Experts of a small language model.
Size: 9 layers, width 224, vocabulary 18464.
Experts: 160 SwiGLU neurons an expert, a sigmoid router, a shared expert of 320 neurons.
Training: a variant of Adam for the experts, 370M tokens, 5646 steps.
Below are experts of layer 3 (counted from 0) of a mixture-of-experts language model. Rows are named router (the router's row for the expert), gate (a neuron's input weights, with its number), up (a neuron's input weights, with its number) and show model dimensions 0-55. Each number is 128 + 32 x the weight over its row's rms, rounded and kept within 0 to 255. Numbers have three digits each.
Before each expert's rows: "mostly gets" lists some tokens that are sent to it at least half of the time; "gets" lists some tokens that make up at least twice as much of what it gets as of all text. This comes from a sample of Wikipedia text that the model never trained on. Tokens count by the router's weight.

# expert 10
mostly gets: " use", " much", " you", "ón", " famous", " grand"
gets: "\n", "-", "=", " that", "ay", "\n "
router:153108145115162134060161070169149113140166108102078104067146174131115124136124121085100142138106166088098139107131078081131135170154169115187062182144144150175117113143
gate24:139102125133144159076076149107172208097182083134141136137144219083121127167186104090164149098082160166091125112088121159143115126202159160139111158119088087145092138161
up24:120131152118146050160131113073128088130052131133119137155138069125114074075112176076105100150168100053119103138101155083158198102142171139108138118138140082114137117101
gate25:183096132110154119102130190129110178230148106170126112152111176072127097246176188110132172112183124130149096163104145088112101146058154211174118166143118125186130106072
up25:148242102093146128107104131182035107123154132124116131143124120074121062133118155142141124141177082150114120130122172115176114143162154163125107118150143103130106139051
gate26:135114156079177097081126133100078138119187173131203161123145113066120108167135190157172182130091119091113072160084083075141078132131126125141089165143153108139083163126
up26:121162088147113089133111103137135159107083166133154094137159137080125106089147145185133114139141111165107093137152167110135163140169166091098085147113164053079121127133
gate27:133114142120132107112066081156124072108179118100102139123182145146104192117094108061125160128081190078117109114108092095132085137104074085167100156102101143078126176142
up27:105156102127068075151119162116157104121097151114065060121178112166136180066106150207158125149136127081051107186148112163131166140132121089193174118060140157105150142165
gate28:062118134117087105201180143164127120165155132149149139151163141151154124137128101129089148135144117078183171110174118135157075101058133148135090144114078134112211125139
up28:126126073176112097145141126122083123141164200119120116128181113208117102166117145137158124135170141167131177206055189095111126132072155117152096109108163095107089145077
gate29:162154150087107148097144090130192114154088159150076185114133117143149114145152125189172097182158144127184100062114140139142100120124132109141070109221094152131130096109
up29:096152133108192135133166160211128078123151090135119110141099113099131082086076134160109081111093135136143130119092133163113153135198159174169153137047091159173112139087
gate30:142113146141137201100131147187156102113096108110096115120143151075120144151124190095047143138147077135104120137128120167148096117186180108176081085100082142101172135154
up30:090161112087114161137129124178166120049076126083134101137122168073158118163119112125125094112116183111124141140152100130101120120150161140127096118127095128151175139117
gate31:162109127156124069145092121051161162154232102134135116163102133149140073176101158149045186113116082143100101131163098156148118136139157139134103163114155115115100120140
up31:157188165182124096085141150085134164171113057095105113104086150134139065186081181133062151128133057139117091100154102111131096125157145143094134156125130139137087109126
gate32:105155126156168112167160115137099119137123150094152100156140115140105171126143134139106080145154114127147103172147088154081113132116178120162094152088198084104164104126
up32:088149131149119123079093150152127161114072079152099161114150107117152171089136200173130126068117154097104179118091166105179105131151140173120112087117070139160179126128
gate33:160143148098097126078133102178140081112093136123182100117152066138137136143076083083128093141096139160169150133156117037141129096180113045085120151098134141190095160135
up33:109174077110197129196132205059093130162141148104135094159089120128147097144143164173123138121199108150127144126137145150136140141119103157123155132130178179152193093132
gate34:174148138129194154104122091135106140157176153117163156141129172071109060090141150064147119112153126197086130104109084104174181149172160112113063187170177097178133133195
up34:061164102160136133180161120134118157112081073144123101109109170153148148121122096162087118156122139080098176160129137185103098094075091187107190082068092107099175119103
gate35:134179145092129119115136140094152190162157214133123101126096169154084134139125108167175120160125142130170146115134174047160146108147139141109091138111105146141148112112
up35:129051147108158160131119157096157138133170112139089097145110117183131164166059128155151151129099122135120113084124162126082105133147111110137177128110079122105078136119
gate36:208044169170059121136166119097192105080107164137105121150096096136140125131144076065110150093159153155155124135157101122140155127117170069139130161120086106157063156141
up36:130113113151151137105138118058140113136157157147101114137056175187144097191143109084118219113137118191133103139140152215136138128130105098130121112128133168149050141153
gate37:069174148111148127154132145156084153137124131159184163123052152108129116089120159185113147200199062098154078146102100096185130112110150147092104157143165119117142089127
up37:139132159135063113053115159097149137059166129134079177120095163124134112158108087117130208116119162084081099093136063142147117136118094071146157148165088100130168131110
gate38:060200122186083089201153162089094161049176123102159170122122173171098052135180095081081113157116162077128100125127193160146122149105138120127129127152177148128092097031
up38:155092104151142173124120141171131147173100106186160124111128125110128197165101167139171191121095148179111165061168041147102128084081110101092079142100086135129121148167
gate39:128099154106135104110134137117135190145127081139073121134085155118159152122106138086137174074060150170124162076121140155130146120161126166196154107106190194180100127140
up39:064146123118160080126146132092170146117101187159058093160174114148139177132095090180121155137186153101111163113152151152146144134113161101157142104111153131129124118133
gate40:122151133128156131134126132126161135114144161131068092124153167048146125114131132109065183152155092122094136177106116109082151135103125148154130118137089131135132166156
up40:104104143118117126075123126180155168123148158129099116135083056115108136102078145145077148165145078157142099196102135100184143130159147129159086106065137097136080169097
gate41:113120116093101104141128131120205138140193119172121141107141120129122149137194088141122116110117096121135096114219066214131096139148132067108091109135164115163170130132
up41:102197123163162174131134144122117126137043101087107114139135101150154089129084181141159094115135160137116153141094180029071159131109124161169180106110136141142086131126
gate42:195151133163084153124102163157124176152133069122155122133058190106118098118150107105117139133107112134132135084136092198133164123141135177123166127120063082169045119179
up42:197135190170118128070123049217144117138132111106095112131060154141132084100159063092075132129104116128209146102139123127135159135140100181142121117143092101140093136152
gate43:147036149123128139107125162155191099177126108079129152153137146154158168099183164060091129121138162106085111151149102154182133118165126109131129148102185118094180107198
up43:150177066102133143125137121087074149066136094199114121124107183086115113148054084137168138068114131137116144081151116082068141116110116155136128128098061111123087142089
gate44:162139130081136096125102149057094206096177131146099156134106133124129072150115100182218127130168162110096126118087157152178177156122137111140123141153133090154140113123
up44:161185100135116049134119109101126160118139114154047170119135172155108046148125092089178128118138129167118146113151169116137141164123184062119141121197138087140163097149
gate45:127119136119138159092146075081181139093159172186087152128060132147142170118097123071153177113110108109140137167136113073143149174110136124176092156141102130140181128108
up45:173138158112136193146145082182226162053148120122141094159179068133132161051089131074106173151162109147129137127148093143152148164117178064129110152109136117118148102153
gate46:165129140110200159088141100163139125108110109148082092154160165070163141173129121081155138062159114141126093113192084204164142115175132196152124182065143119193103119164
up46:105168140099127198131136093153131132121110081138243114108114076188104155119090141176159057112084169129109105134091172121146106133173078104087136143103165109112255117208
gate47:133131151122158135134195149126165151143093107117127078127111146117140103150108101140115102198137158160137147100184116127116143107116104164097102118123110113112160120158
up47:151140173148100132092107124075139147138125101125191136127102099045108032118147091131090155152146098062151188112136131166207088088060121136117084164137107162138099119139
gate48:093113192083119115084144088215092111053112096109160090132148133075116089167038162136093111181082145138175083101138110149163089138128140073118133134083076044094117122094
up48:161084161216105136124106123121118170166154129152120128133159151090167156206082138127124148154092132174095135129145134155161111108106152219163054134101143138113131135150
gate49:128170092086115116150129124126098129084185085157154148132141160035112110128129149103130158115117100047150136096099080117157099136120096148152135194094113095170089131087
up49:087211111156127157127147133154169154146146112120085065136123161150133080174130131112108054167107146171135105132162116143131168150157120120083104115088189081172122129092
gate50:165077126132100136116146120208100109094145098084167129128177092074124132095210176090079118088157152111178212124133109086097137133153095130137131128158167103154156123174
up50:093178125120108080128154102073134106127129165154103160110079135165122098132090086074183141124144082163125079091129132112140122127107114124133151127196128149116147154105

# expert 7
mostly gets: " La", " At", " De", " Ann", " up", "t"
gets: " to", " from", " at", " a", "it", "t"
router:085091097083143116147110140120075167163163104167143160119048105136171086113120090140121099154122103151111139100130188148105127085134098127154140163169177106044159162160
gate9:097103146135135101089115122132056114136141119150118146161166156195157114112157075107140169045112145137123111059146097145145117134129114109168134107087119120104097113173
up9:086149176128120146147111128138126136158153079147150168122058103081139187116126110070107144163112091052141092144096083123172139159141099088134139173098164133141104114142
gate10:146111115113115082078134127126143113118147159083099123162119055160203163096139140114160095127120113173095226144135177110098167113093122159116099121122126119125144146158
up10:137131145115110145118182154145124160167095125060131127176116074157162064075160143153149071147158136102132168173083178161078140141076092134097115110119141111055134188155
gate11:163172165147157139175118097068140124174126133170157132125133157129155127117163108108116109183172138111076170155070132106149078129204127074136124112141099085107143119145
up11:131175122157062126199131131047133125134109175097156075130129141081089167077109097156076092121127118094123178167087135147168122107173106129046145114126079141113089141057
gate12:113120120128122085091141133129114122157167142097109175121093124104111070094160053102152146106127128154156174155145173138138105118133142069172142098144168126131127108122
up12:173114097085132098085131154135108120136137161134087212098129125107150102102181075152176122116149077125164152099171179151099133128122146098156167141150150170134110114130
gate13:089090131122171147081127121142109127140131128103154110135109164136081112140202103155136131125184152127118121121071158131096137091087150171125128097126126140138141121154
up13:127154086144105152135159122123119072156147182143125143135175137109159116127071164164133114143129168128137140157186094098209132143150135181110074135093071109168127144183
gate14:170102127108081083103097129090102123046172147083123112074118137074172175090101097124142125133106112127145067083170115142138116179164113116196145109205161150086151161094
up14:124124077142094081134109122126109141067110130177090144149106138122123101099125069103187149092114196115147143154128120201160166128145160178132142115213129117154139144073
gate15:115135138105140127131097147152138185168104166155128100150082147122120145102147108148120117127149074125072102151091142073152133105086155131099129154120165092119090132096
up15:112155158113133114117139128156123185153111111126146145130055134155124157095132138136115140152082118179102063160103109092129134135156172108086146165125172071117101106071
gate16:108152110152193075103110136154087190058098152101097118128143121169094077114156086147124101187150126112139114161131173133186129101114107099079141113118190115115078123114
up16:118095126152148148106082100126101083116125118134098041159094095178123140082069167133098121152135183105138119126093135142151144192109171180143125110139092173217131131150
gate17:160122116114149077111136127083216167158120126110163134113089116121159100073114132166126087076119161166058086106108101111059149072188120160110141168146097091114130126146
up17:156155121100144097102159109124222183119114126147160153140134149169175113129126089149108114177094139156066089113123108128093168062150107129135128127123107080106135155188
gate18:125104176116116078132104137145080083120136141095200123126111130128137111090144156111085091102094066146163128127124135092146126092182125108171126105159195132125112113105
up18:055204209101138144142180127165163099088182122090180115115098114133154071179149099122095148112132072094165147141116132117149139133146119097111158128128176119107154128068
gate19:176129094129110130116145134070161134135165140092141135148069107121147133105110152090128175070089086100086164135087105128113171144167151103174151145153137149130101144104
up19:127128121087102117119143142094148168174186144119139145142127161061187121174186140150128103091127038177086165114111114102128125146146150130141135139110128172080112150122
gate20:137156090168087104062145126167116156103097145144142124123134211086130127061095146081077158146120161133146130147106120104157133100075087101157079127111128117150153136129
up20:117148131067108118148081115070201160167085088171113129118142140124143050144104152124154169200133114146081143139140150079149115076114174168146150117161116109110097110088
gate21:109115090139076158074174114126123109144120148120146152125025138173109124118197136129100097173093137188136177115116149105076108117109119147097099125094146169153169162158
up21:122166111148098145148147131133115138150131108138226059130177133138075175142114121176122120163155138115116139153123135103106124092167113158080079147105051075123150099165
gate22:081099109128146153189105107144134150146067167136149095102123133181135109095124148161145133149113136152118143171119187086112071111109122139155110082083145139093172131151
up22:135122074112080151112163113189136117080124102127130129168096130155158104121137140162141083161104170157129162091088122110099088101148065102101129141114113169143168110114
gate23:164124147128109099111107127124119151122174134125113146153075099142155064149096080146146168068144101079094157135121143163079148078137119171085095122071171089116113152137
up23:170111074149144144101138107108100169138106115130115132147114114114161140121091098205129127058082105071147117093090148134132132094083083221107138106097143108129066125142
gate24:151130097118130147144103103160153079163079113142053104152082163089160114110160139159130114099172183107177161121090138107179147206138111111129141106140122083170127109183
up24:113147073142140178137108118112169083158088053140099058116115155125120129137061127134158150109146148107148082078061124129132134208117113111116155140173107107193156144204
gate25:135094115107092098145116156143120141133170101131114198147085110119213084075144129089174164121108076121118155103139167142105106085192146095167144136077147155113100114120
up25:163107125127092101118117119099131085115159117069159142150109124102184090092149097102107139153170107167146125083132164128050088083142117134103077161117163108129089159128
gate26:193068089121115147140123151122085095142111108190130103107183073122091093150113160129159090193169165134099128170104146152113100121137130177094152155135123172131135100161
up26:097131139146099116131108126117164071121096163096120068086126132135111199138122110127157166132092149060136082143098143068127100162063096149152130128145083129123157117152
gate27:150083126118125100117094124091090162100120127159142107102130126112149134142102109217129108185148072189119071108081167119155106073072079166161141121164141137123156133202
up27:142153183133097087136152125095067093105147143110111159153116101099100193134144118128107095101127115095104106183087107126106119130139148129100128131152062137138112133132
gate28:134138162091108108122159144164137111140146124089144119109122148104135156137134180155064132218162147111173168134104149090146079141170159099108055149099202087177098143094
up28:138166167092115128135148146143179081125175121174113118126145164107151129146201164141084113194191177113132153146113161150125159091157190218136092139096194108147108171126
gate29:135130116113141109100124131168095138139091173173165102139200100154142131099078113176112131192133086090138074143058146115141116100141121122181160114081125128093189105141
up29:122118112152169099142161131164128141197091166148099119108134104129084221089125106174102171127160140132160091147143142126176145137100159087148149103111122098092092093175
gate30:115132077131104146135182112091161100055128121143138116121059140179143064105084189166127072159146084115129132136160078113053132115144111101199123093150077182134156131110
up30:111154167190155157135122125156181083116126129090142146085134143115082108147115108081124110145151067094135101141089189131146111118069124127147105103117122068134116141145
gate31:144108114126108087144142128133056111208120156097084219154199179090118173098112148081156137114126160116202173139126093085155038090122095073172108145142124169118116170118
up31:098140162106167138167196128177082052200107187082184137125144094124150156127136161152116106155184171091167154159080158117092033156096134111160089143133196145149141162091
gate32:150107150121171127129183122126045058115169174157142052153089160140079059135087127158115069172123155131154103111036184122065150169118117186165069111181134072091153092104
up32:154113175098108119166144099096110052122124184152090113142043124107105095111169195103131082128099137145133137068121170136094156133131103149200128092180102112190133092118
gate33:125112106076184145126153146132154136141169128061134108149097133117180100108146108103139086143104171157064165106123143105142164151150109132152170107104097119134167150096
up33:136108114148129132115081121148099082120124148142113100122174126107125236133111149133112140172158132087162074167087126111148093147144171090177157121166089156155095111154
gate34:103129138132151070084107137148060137130117149145125233115156119110177171104120140169042086076162163111146155110127158199143127176121110135192124136131176105140170144198
up34:091155133130128098122131144144127169140099099168066129137174138115205186105125144159066091078099144106125127128137112182150141115158135179119101151127131111148144165151
gate35:137092137143132110136131116180123130133166097124132110137124123125170118156109132069166115134126040155096167109102168161116170110164140155083095091138106056119110085090
up35:173167139110121110137115125071105211119132100168147112160144105110164084097084095103155147126144083082126073125136116132096143099180101124120130150118133088092159135151

# expert 8
mostly gets: "′", "″N", "°N", " Born:", " •", " footballer"
gets: "\n", "-", " |", ":", ";", "′"
router:141099150087161101099096116103136136104141179155091127139137102156172109131130134154107131122165126115138129141095119109153115134149096153204068149087113121089123163143
gate24:066133120173080169129148079154109154110126132117106142128108138152114143167159125129126130117137135035163120139141104097162147143191159026146144104108132144083123124139
up24:150135116104129115150130141140139119176142124097153127142167164080131099098141147111124133174110118211076151128115196115102085107120107167109076133138137114147122097083
gate25:122121130122170107048186095106137162139118159108097098096101118088110073095130140094123164200112107149122154101129080140151158187143160147140103145060144140155118137169
up25:118174032122097119162189130151108142153126107138183095131106152079137095095064119149172157197116179115095142086117126101107144164154117103102156181144069130192130059132
gate26:162179146136095103114102133143158086152124085131102108109068111147119126154137180163183080100143153088136139160097160116124099137195169082153177135182121129209109131157
up26:127199105121087114141119141139099146084085160153165137072132122138101090076155144162101093162114125090084160145124199162176121103117190088105151079081174111135123083152
gate27:117101133110138052145139151105188182121103171100107096156153114129117159173106122150121091095159096077136092154150084111154156126157135077127174127164101152086140111143
up27:145083120072187128104149095083120133152122108134116059128120154090076148137153169109133152125141104106086147125090157095139143071132114133108084083141159141062157125120
gate28:135137169103104139073127107134128202179156137141127141104124101097113064141165124134082179171181114095164179128111132098106147141127169142112100159072103120135111112144
up28:092107124121138111154152146179131149119118138094140135117150108100175152124141158106150056069093128149117182042104130165090070091156077131130178139153075153109210148156
gate29:065122103150187081139099153142095130108170129118125113130108164129060114166121088146098141065139133095158137119122142157087130145156052145120130124156159125125162128140
up29:153125136174114159107104109114134086179105129162108159118121150164136150088108162120135165126082093149127115111119175178103139145093171132147121147153124139107111092095
gate30:205045191160093168207096102096138095084132145136165118169083146140166139151111211125141127148093136184119149104150072184118150143143123141149092147139127152111197165082
up30:051139123156088074105128155147123132094124142112140158131139109161096166158119100140124138161115132102114061126109180129105183155152120062140136107078192152108039158153
gate31:166142192167123169149166114150143131147123127163049120145109143131096096125126120094123126201100131138097089190140125161162205131106161176104123165108167095136127122139
up31:153173121155082152112158116125128124169178139096141136113101129154142132125153147110111164160158094133083056137125107125141081122164112121113143178084147139152124178096
gate32:170163032099140107195084145083186147152138105102149116148117100215153114110092115135102147195108127179132113121090155087062152106104134165164132142083130076134136101135
up32:129114123175119145131129184112161141159094138153056100177137134102148118116124074137078168141125139108129122140127178092109122111106151222138162091148065119069156078109
gate33:097171116132123167143088117157114105077154125155115117148193185123146125098109113130186182110182194045144183169116145066160126149140121072109158216148108161122124163129
up33:143102168133087184080085123110115103123117185106093142135159132148219119134104174117103094096115121101169106157129174076114056127162168183125124089173096111129082152075
gate34:097104127145147062126086104160094188123142069108161099170115157123147083136127100138099189157114121123076188089109160156173114057148109178153115153063131100096151148160
up34:087138137128108068172106156116109162141103128073119122139111143119120040129096079166136092147135161084141131093085148141147169127096114135138193171145129133097131137126
gate35:100155122111169118142121128148132123124133080139102105167108089110149099106121096129091133123194111132125080099073170091146107083127124177135112122137130094104109200127
up35:098180138164135171134148150117122150112115104075133160060118179115090149158136125132161138102045109109104096167164107156137162152156099088061149146200140180160139022125
gate36:141062134094166111103089133025154131150156122166087178152155113110157115112169120147147129081113131135149185101179141100158113098168100186140128098166091087067093179124
up36:080130085128144114127154113136076087157183136093148115105097133087125087126126121097205149104108119089105211126153161083152049110123140145139106186093104174140115105029
gate37:108092090126175105142164112102163099128162136126107132171105103178121162144138149139108114138176098123115053164144144131135172128093107121187105114076117118090175055098
up37:122141174160081085162111149186103145118131109099123117106154124132095084127114116103094123134160091095161162121087083215150146138159148124065126146152095130105140147110
gate38:061167118149112197137138115139131117109143117185101088117129141124116052117120114116130130096129166097119091149143168133117136127130125132131085152070105111091086137146
up38:121126142084106163127159064115157114154122164140099110078199140147092154135081120127166182094126130107067167168086144111128117159137101140103098154113105112091116105118
gate39:163149110104143073091157139083104124118136131090077139101097134146194116115209125121142140128130076133092145066210133221155124109091080112178143113217096114119107105110
up39:132179127145140082133116137085122180163139161071093154110170168122198099148145130134150142144110089145132149084182134167147097148178082120095112057202136068110137085125
gate40:095125081063135087102114153099132112153161130102148117139130108125156137095141109162205141182157097174162118145118130179163183118138149105104163158126109083121124121121
up40:100081139153164127094135128184113128106083127127134163116144160129107118167114121091076099191141113088149046187079146136163041113142151147108141156084148171102117112124
gate41:071177107145172115096063096118170111116117145122140117148081146097072113097091069123113156046130135186085165141119144137143145150174111045131180136141116150174128112100
up41:140117169080140167160134093166166105152094149154103132146089082162127070040097108169117126162110175130128147111096074152148147109138093057205138077085107125094194104159
gate42:153171206163085158167118109106158172104116144132124112132084160093120204156102161118161112137103187103089127155126147125104125156119129069141114138123073156182113149120
up42:137095186142123147143090126144186158139130128166142163134126098115136165151053150152151179096090184129114132147094136133085117177060156098164116115121160166165092173148
gate43:175171127155108116133148137162102118111170070135061150149136167118160088141120119104145177160125173091054108075089132132116168071096094201088135143113137056123121195125
up43:065123097179146152134160147159097115164120135145145162112109153135076132128182108119121076088140111117175152142166134100167114126191146088165073111078099155144046062116
gate44:145105081154150108137096133103127139073176114129219125152161138134080153214109164107139219110066113132123093083178148155105137136137172092125118149177155078137118132106
up44:157107160118115119079116112098162118118134183072086153096135140147137151193097170164122158116091058098101103155161113139117101158114092117120127070140147131125066110164
gate45:129123152072162106122197107124134144098105149136141064182095144126162156126086109109106125141150152107151125139145099143096103152158066134101099146060149164106162135087
up45:086114172125194151104184103101163149126134127129157166131095161086116182137119165152115128113067133079127179189112144132105075144168116095163099084087125119147163098094
gate46:147137137081120120123096108117140160109074100134165084162127098096172095171159140183155041150098073124133143113090142127117116129093173135119114176096106084135113112112
up46:117175135105116176109079143131101172159152137128133100164091162130162058114105151134141084180115094168153055167090123104086111064177122155134118166170200185134149156083
gate47:140138150078188069069127098149137105114092139139058099154147125091135151134153074105129127057116139176171137080081138123188175180138136101182140165161145131095066141125
up47:149153125129084154145161118110101173072114147135138177157111081173105161152094101144097129175168120151161155198214181097143062183052073164141128133112136146073127120086
gate48:071157167138109109113085110125081105137166122143100159136128117094105114109179065109121124068119105099120109151156132144143086110154103121077111089092083085114086109144
up48:079152179070086155076096132112111104101126150136169180086157085119117161157128090148142119124148095141072084161122098077116062101119104120097120137161101092161135142114
gate49:150194129153079102120140139155152161087171084194082081145155077107083136066119106168029107165159173110092123114043151113114142174109142151134160140159136163157107110130
up49:096107138128105087071084121154120127125159118093092128090109092151083090104134149151068149130151058100093135148192192104125152098141139160145081192134144142153143177124
gate50:106203176192146077125067112111149131161114123108136163079121143089126180153133098137162088138169134076159083149114187152150033140107115153117095141092062102123141153127
up50:088144126133149088133110155078128203165162139155103152110124074125073064108155138163154083166146180064076078155108192093125101168162146141167131174148097117094122148163

# expert 5
mostly gets: "\\", " Binomial", " \"M", " Turnout", " Mal", "{"
gets: "-", " |", "|", " ", "al", " In"
router:097089114129108151088157108121085169150103152104134119109130124090156178152208168070108119111140152168068113094132116111124112113183103109135126147118120128103143165131
gate24:170086143186137143111115106121126159182124210117135094113079106115155145116146131088107158078104180148128113114156081145118085128116121118093120202165128100075119193159
up24:128142185113133101131140159118184131137101115099168120186176099115170086126124133157055069132192129110148116119065066117153159138153098131169119115158136147180092128125
gate25:145153158131139103162115151140123146084116135128027147132129158141188071133111092106113191140120108148187174105105106084124153110095111084086170138154155159161051135132
up25:112188128121091138117077089090120152137113120190156106134138161099123100152142129150179164123109160149139096137132150110157103109182086114049145117130081114193124082181
gate26:172161128144140155160179077190134096173138114118168108129155148149175133090172151137131122075120215125105163092124133117113161081112133139158108162103126142075112127124
up26:179052158150105166118214061191153117156141150114149107148132150143160163137153172137130118065083170144107099092137109133107148093136129181124078121131122121104140151140
gate27:159128106116124150102138130143073168092142102086137165109107182113194140103136130126083134163130135106129137036060128146164197152110170102126160143145034156098116120121
up27:144139116099120167067136104088068115092090151097117126098099149143162172126164150098133159101122088129128156094057128152117124105119116092094103129142086170145119093106
gate28:167052091114151147097101121140169128142156157186177143145113191077148115137104109093111118138149153203059113136194070095125131057072106148146122104071124090118164192191
up28:154114134191081156175171153142150186157098147085154130179138141072100102116139100010129107108110111178078087068128073134141160135135140177117080173099108115138182151158
gate29:108149148146131105079202109152149093191129124076145124095107137089130120111170109129201104119090165114122142153153140119086150108126112144129080170093098115139140111141
up29:187162191150102151101139121162152075165096099099146092103075093121150159136153134135114116096115115107161139096151130079080124114144111134138125131186124135168103204131
gate30:116151198126075164104059150092115148141112121052139142148119122132120091121137134114112150119208150107126115124118179144185173128148132107098101119107160129155136123154
up30:160096151055102114108138135130140143110140171125136128124170098149160139134100149078201166132114200163094175188088090158097201186165113075115124110115148128168121130141
gate31:093096140153158084138139117196114134109156064121112101167147167122127085071146165160082104149140189154085132110081150089142192104161153164160094138112142106069131153160
up31:124070108155156143070077091179141110186147121146124096139084143131127097140166127173109126103110156165119096109097150132099200098115119174149134143105136128097100129110
gate32:147164156165142169133186143150100115163113109109154061170149116143129146137165135139087061123175103150149081132184133195139144065203194110120127157100134091122101106093
up32:110087103063107122157140117164130115131138091086103149078101131164157142093172122107102153126110145163066095151126092119130167164112115112142129116166115110163151180149
gate33:079126135153130148067126123133062144090103149171172174152138097096135194140145127117159122066095117169192086093169148160185060125149102130134120144128061086123175181156
up33:138120140080129118183147146139212107124160121143183148114148162140074129115120123113179123193118133105121131166102160135134135139117140080063130112106190114128147110148
gate34:086193123191163114071126147194127107189128131106130155115136140132105089190104145100053141137138122122142102116131169107153133154154161128138089174083094089152130131126
up34:215112142099093140157091129131147078112183086135084096081091151102148138147044131122134094122129101106103153091083058148165102134141102161145156142198144144110090195087
gate35:081131058109147145067123150153066101172120131094114170094122147110139130108222124149094151118122144162147145139131150196228106087114112130101154132151133150138142180113
up35:157160083107087102166122151061146141167141132057124119076114106123129131134096130173120170113156124161162213163168171104145108086091103139108119111218128096123081127118
gate36:135149111089144121166110102083177133061178141099155141084156154179133088154104113171156143148100136117096146071117119093156126107136088141150168060105209152128036126172
up36:117131124119086127123102121061138129132098137109031144141150141117160126162126102206178155174157118072083104163071161078133122165128128179120118128072111147106147102095
gate37:122119126098116164115137084140119117161122114110186086148184111133103159159126157075133145151136160144120100080089151168131122092170155095128126156071091084087083126193
up37:110143116089135101154144134119093141136153099115078116117115149137160117133152083166117121131208150098175133058132122115129172114084195141123198180148114143116053141083
gate38:127156094121106113142133090162165136102105148123127130136158143106133117123163103109140091133104132120089139053121142067079107120149146149098085160092099085059119168238
up38:144133170123156124089145114163184120150156133150133076121134124149181087117105149097133148098108049139202150139131108184145139108114105144163159049119170132175116061045
gate39:095186132143139119122139090130149118110149100157148119141166104111105142142128133156105093085120121081152102115157140123120068150132059169148141148119202142089124124122
up39:109150137195096149133117119138040142128150097121091111145107146177115101137076124165125187146133140098103102093139149157120137146179150160203102129136109096108112119146
gate40:127084154139191144177150110144125113074122147123150111209176151106162108122140145142125139127169144144116126060132120108149182162138166123133121125077219184161044084132
up40:179069154122123106177074130167142150109143144148102080195112120145168135119100118095111120183156199128121074129173111141070130135171144114190120151108088155117069110135
gate41:133133140135124154078164108177089133119126155128139087137141097134125112147100159110054116109135115085110132083185089140185107083170110157138066136139186141124049172124
up41:111126077169122103112112138155037129181143110108045107170124118150114103117119129150121116137158078076125133077099137135152081133105128112155167114116146103153183092132
gate42:118059150111201174109121118114165209155128166209117093150129136104146161120183131165116112099103150151125095106148125163082134139114085105124172163116166135114164138186
up42:161147107101128135148118097144087158125086141147199177140123127119136127112153158156164194155146172114168050133111112145122146144114116079079100173155158103166169052121
gate43:152091088091134101141155108128098130078147131088177133185117140091144073121121114105159123103127206216099106094145074091153131150123153149156118168110110116148123140124
up43:097159135168119125184092111156103175126158112164119175121135140171138139071147135141102135149140095031184173166104126176142125111113094150095145081151138126100132096133
gate44:111089085170123093145150144139065119118099105117163173142119125148128125121136134177105176139142134094115175170092112190137105095132121187166170142092128143104160069140
up44:118116169152105146168073103099122068137141168163125150110154106095086116137128075186161055114119154128070131128157128103114135125141086128193122184094159102070165153117
gate45:106100080135158132148163115131043105094140092171150135112145153168144186155224137122142194120088118158113103094105180093169080086098106162127172138138129130111107183113
up45:118190156139087125164141136108055108169123123127089095184186135097084128119040117156169105204175185136128124117135097129163132132182082105073118105096046086084165112121
gate46:140174111096152174099157116165149082170142130116168082180115099055158109146172155156103129137102168160165095175134106080179212095148158094143114158114121123081125130113
up46:122129146070106146080126134157131091096133116173117146163142101093153129120188114122151171095143115170183091095172122102156115128221111111143110159110119159158135108152
gate47:160138118141133092190200115153116112107165143095145105141063115199112182112086154164128108180149195109113133142133168149031100140075135126142163110124213150124151111133
up47:097072157157128095089142113155158099177127137045128155122143098122184080098120107138126118119090109132131142151173100181078167096158145154111155140098127124149122146160
gate48:143154129139161135127092127097111162141122167109157110144130136108173146107152154084146141106077122137133062073097116114161127175122145111152156106175093174128152117092
up48:053189128152150089100107141125161094197164184147164121182153114127118120121123155172096115108179128095079138233118166137139101138121109152148080083116149147153180097123
gate49:095114126132082124127153100155119174130109109123173077118157179078087137144061134142130159195107196135120094169191065123105141123179135135109072171125152125129120097153
up49:204112107086148157116116123083140125133120163118082138172187125066167132132125144150109104124169151134087105122075134132136101129121152148147179128073067136132142149192
gate50:165159135097101090142154113145207150112132088139122116194114172137151097084137099075114165165145135150150119105120046123137116103162108060136173143069164143096170110187
up50:178101160117060106126163143127163100144086104157133066133129135100121187113129143117139131161105139126156076116132065136138159106134138082137159120144122110109170083138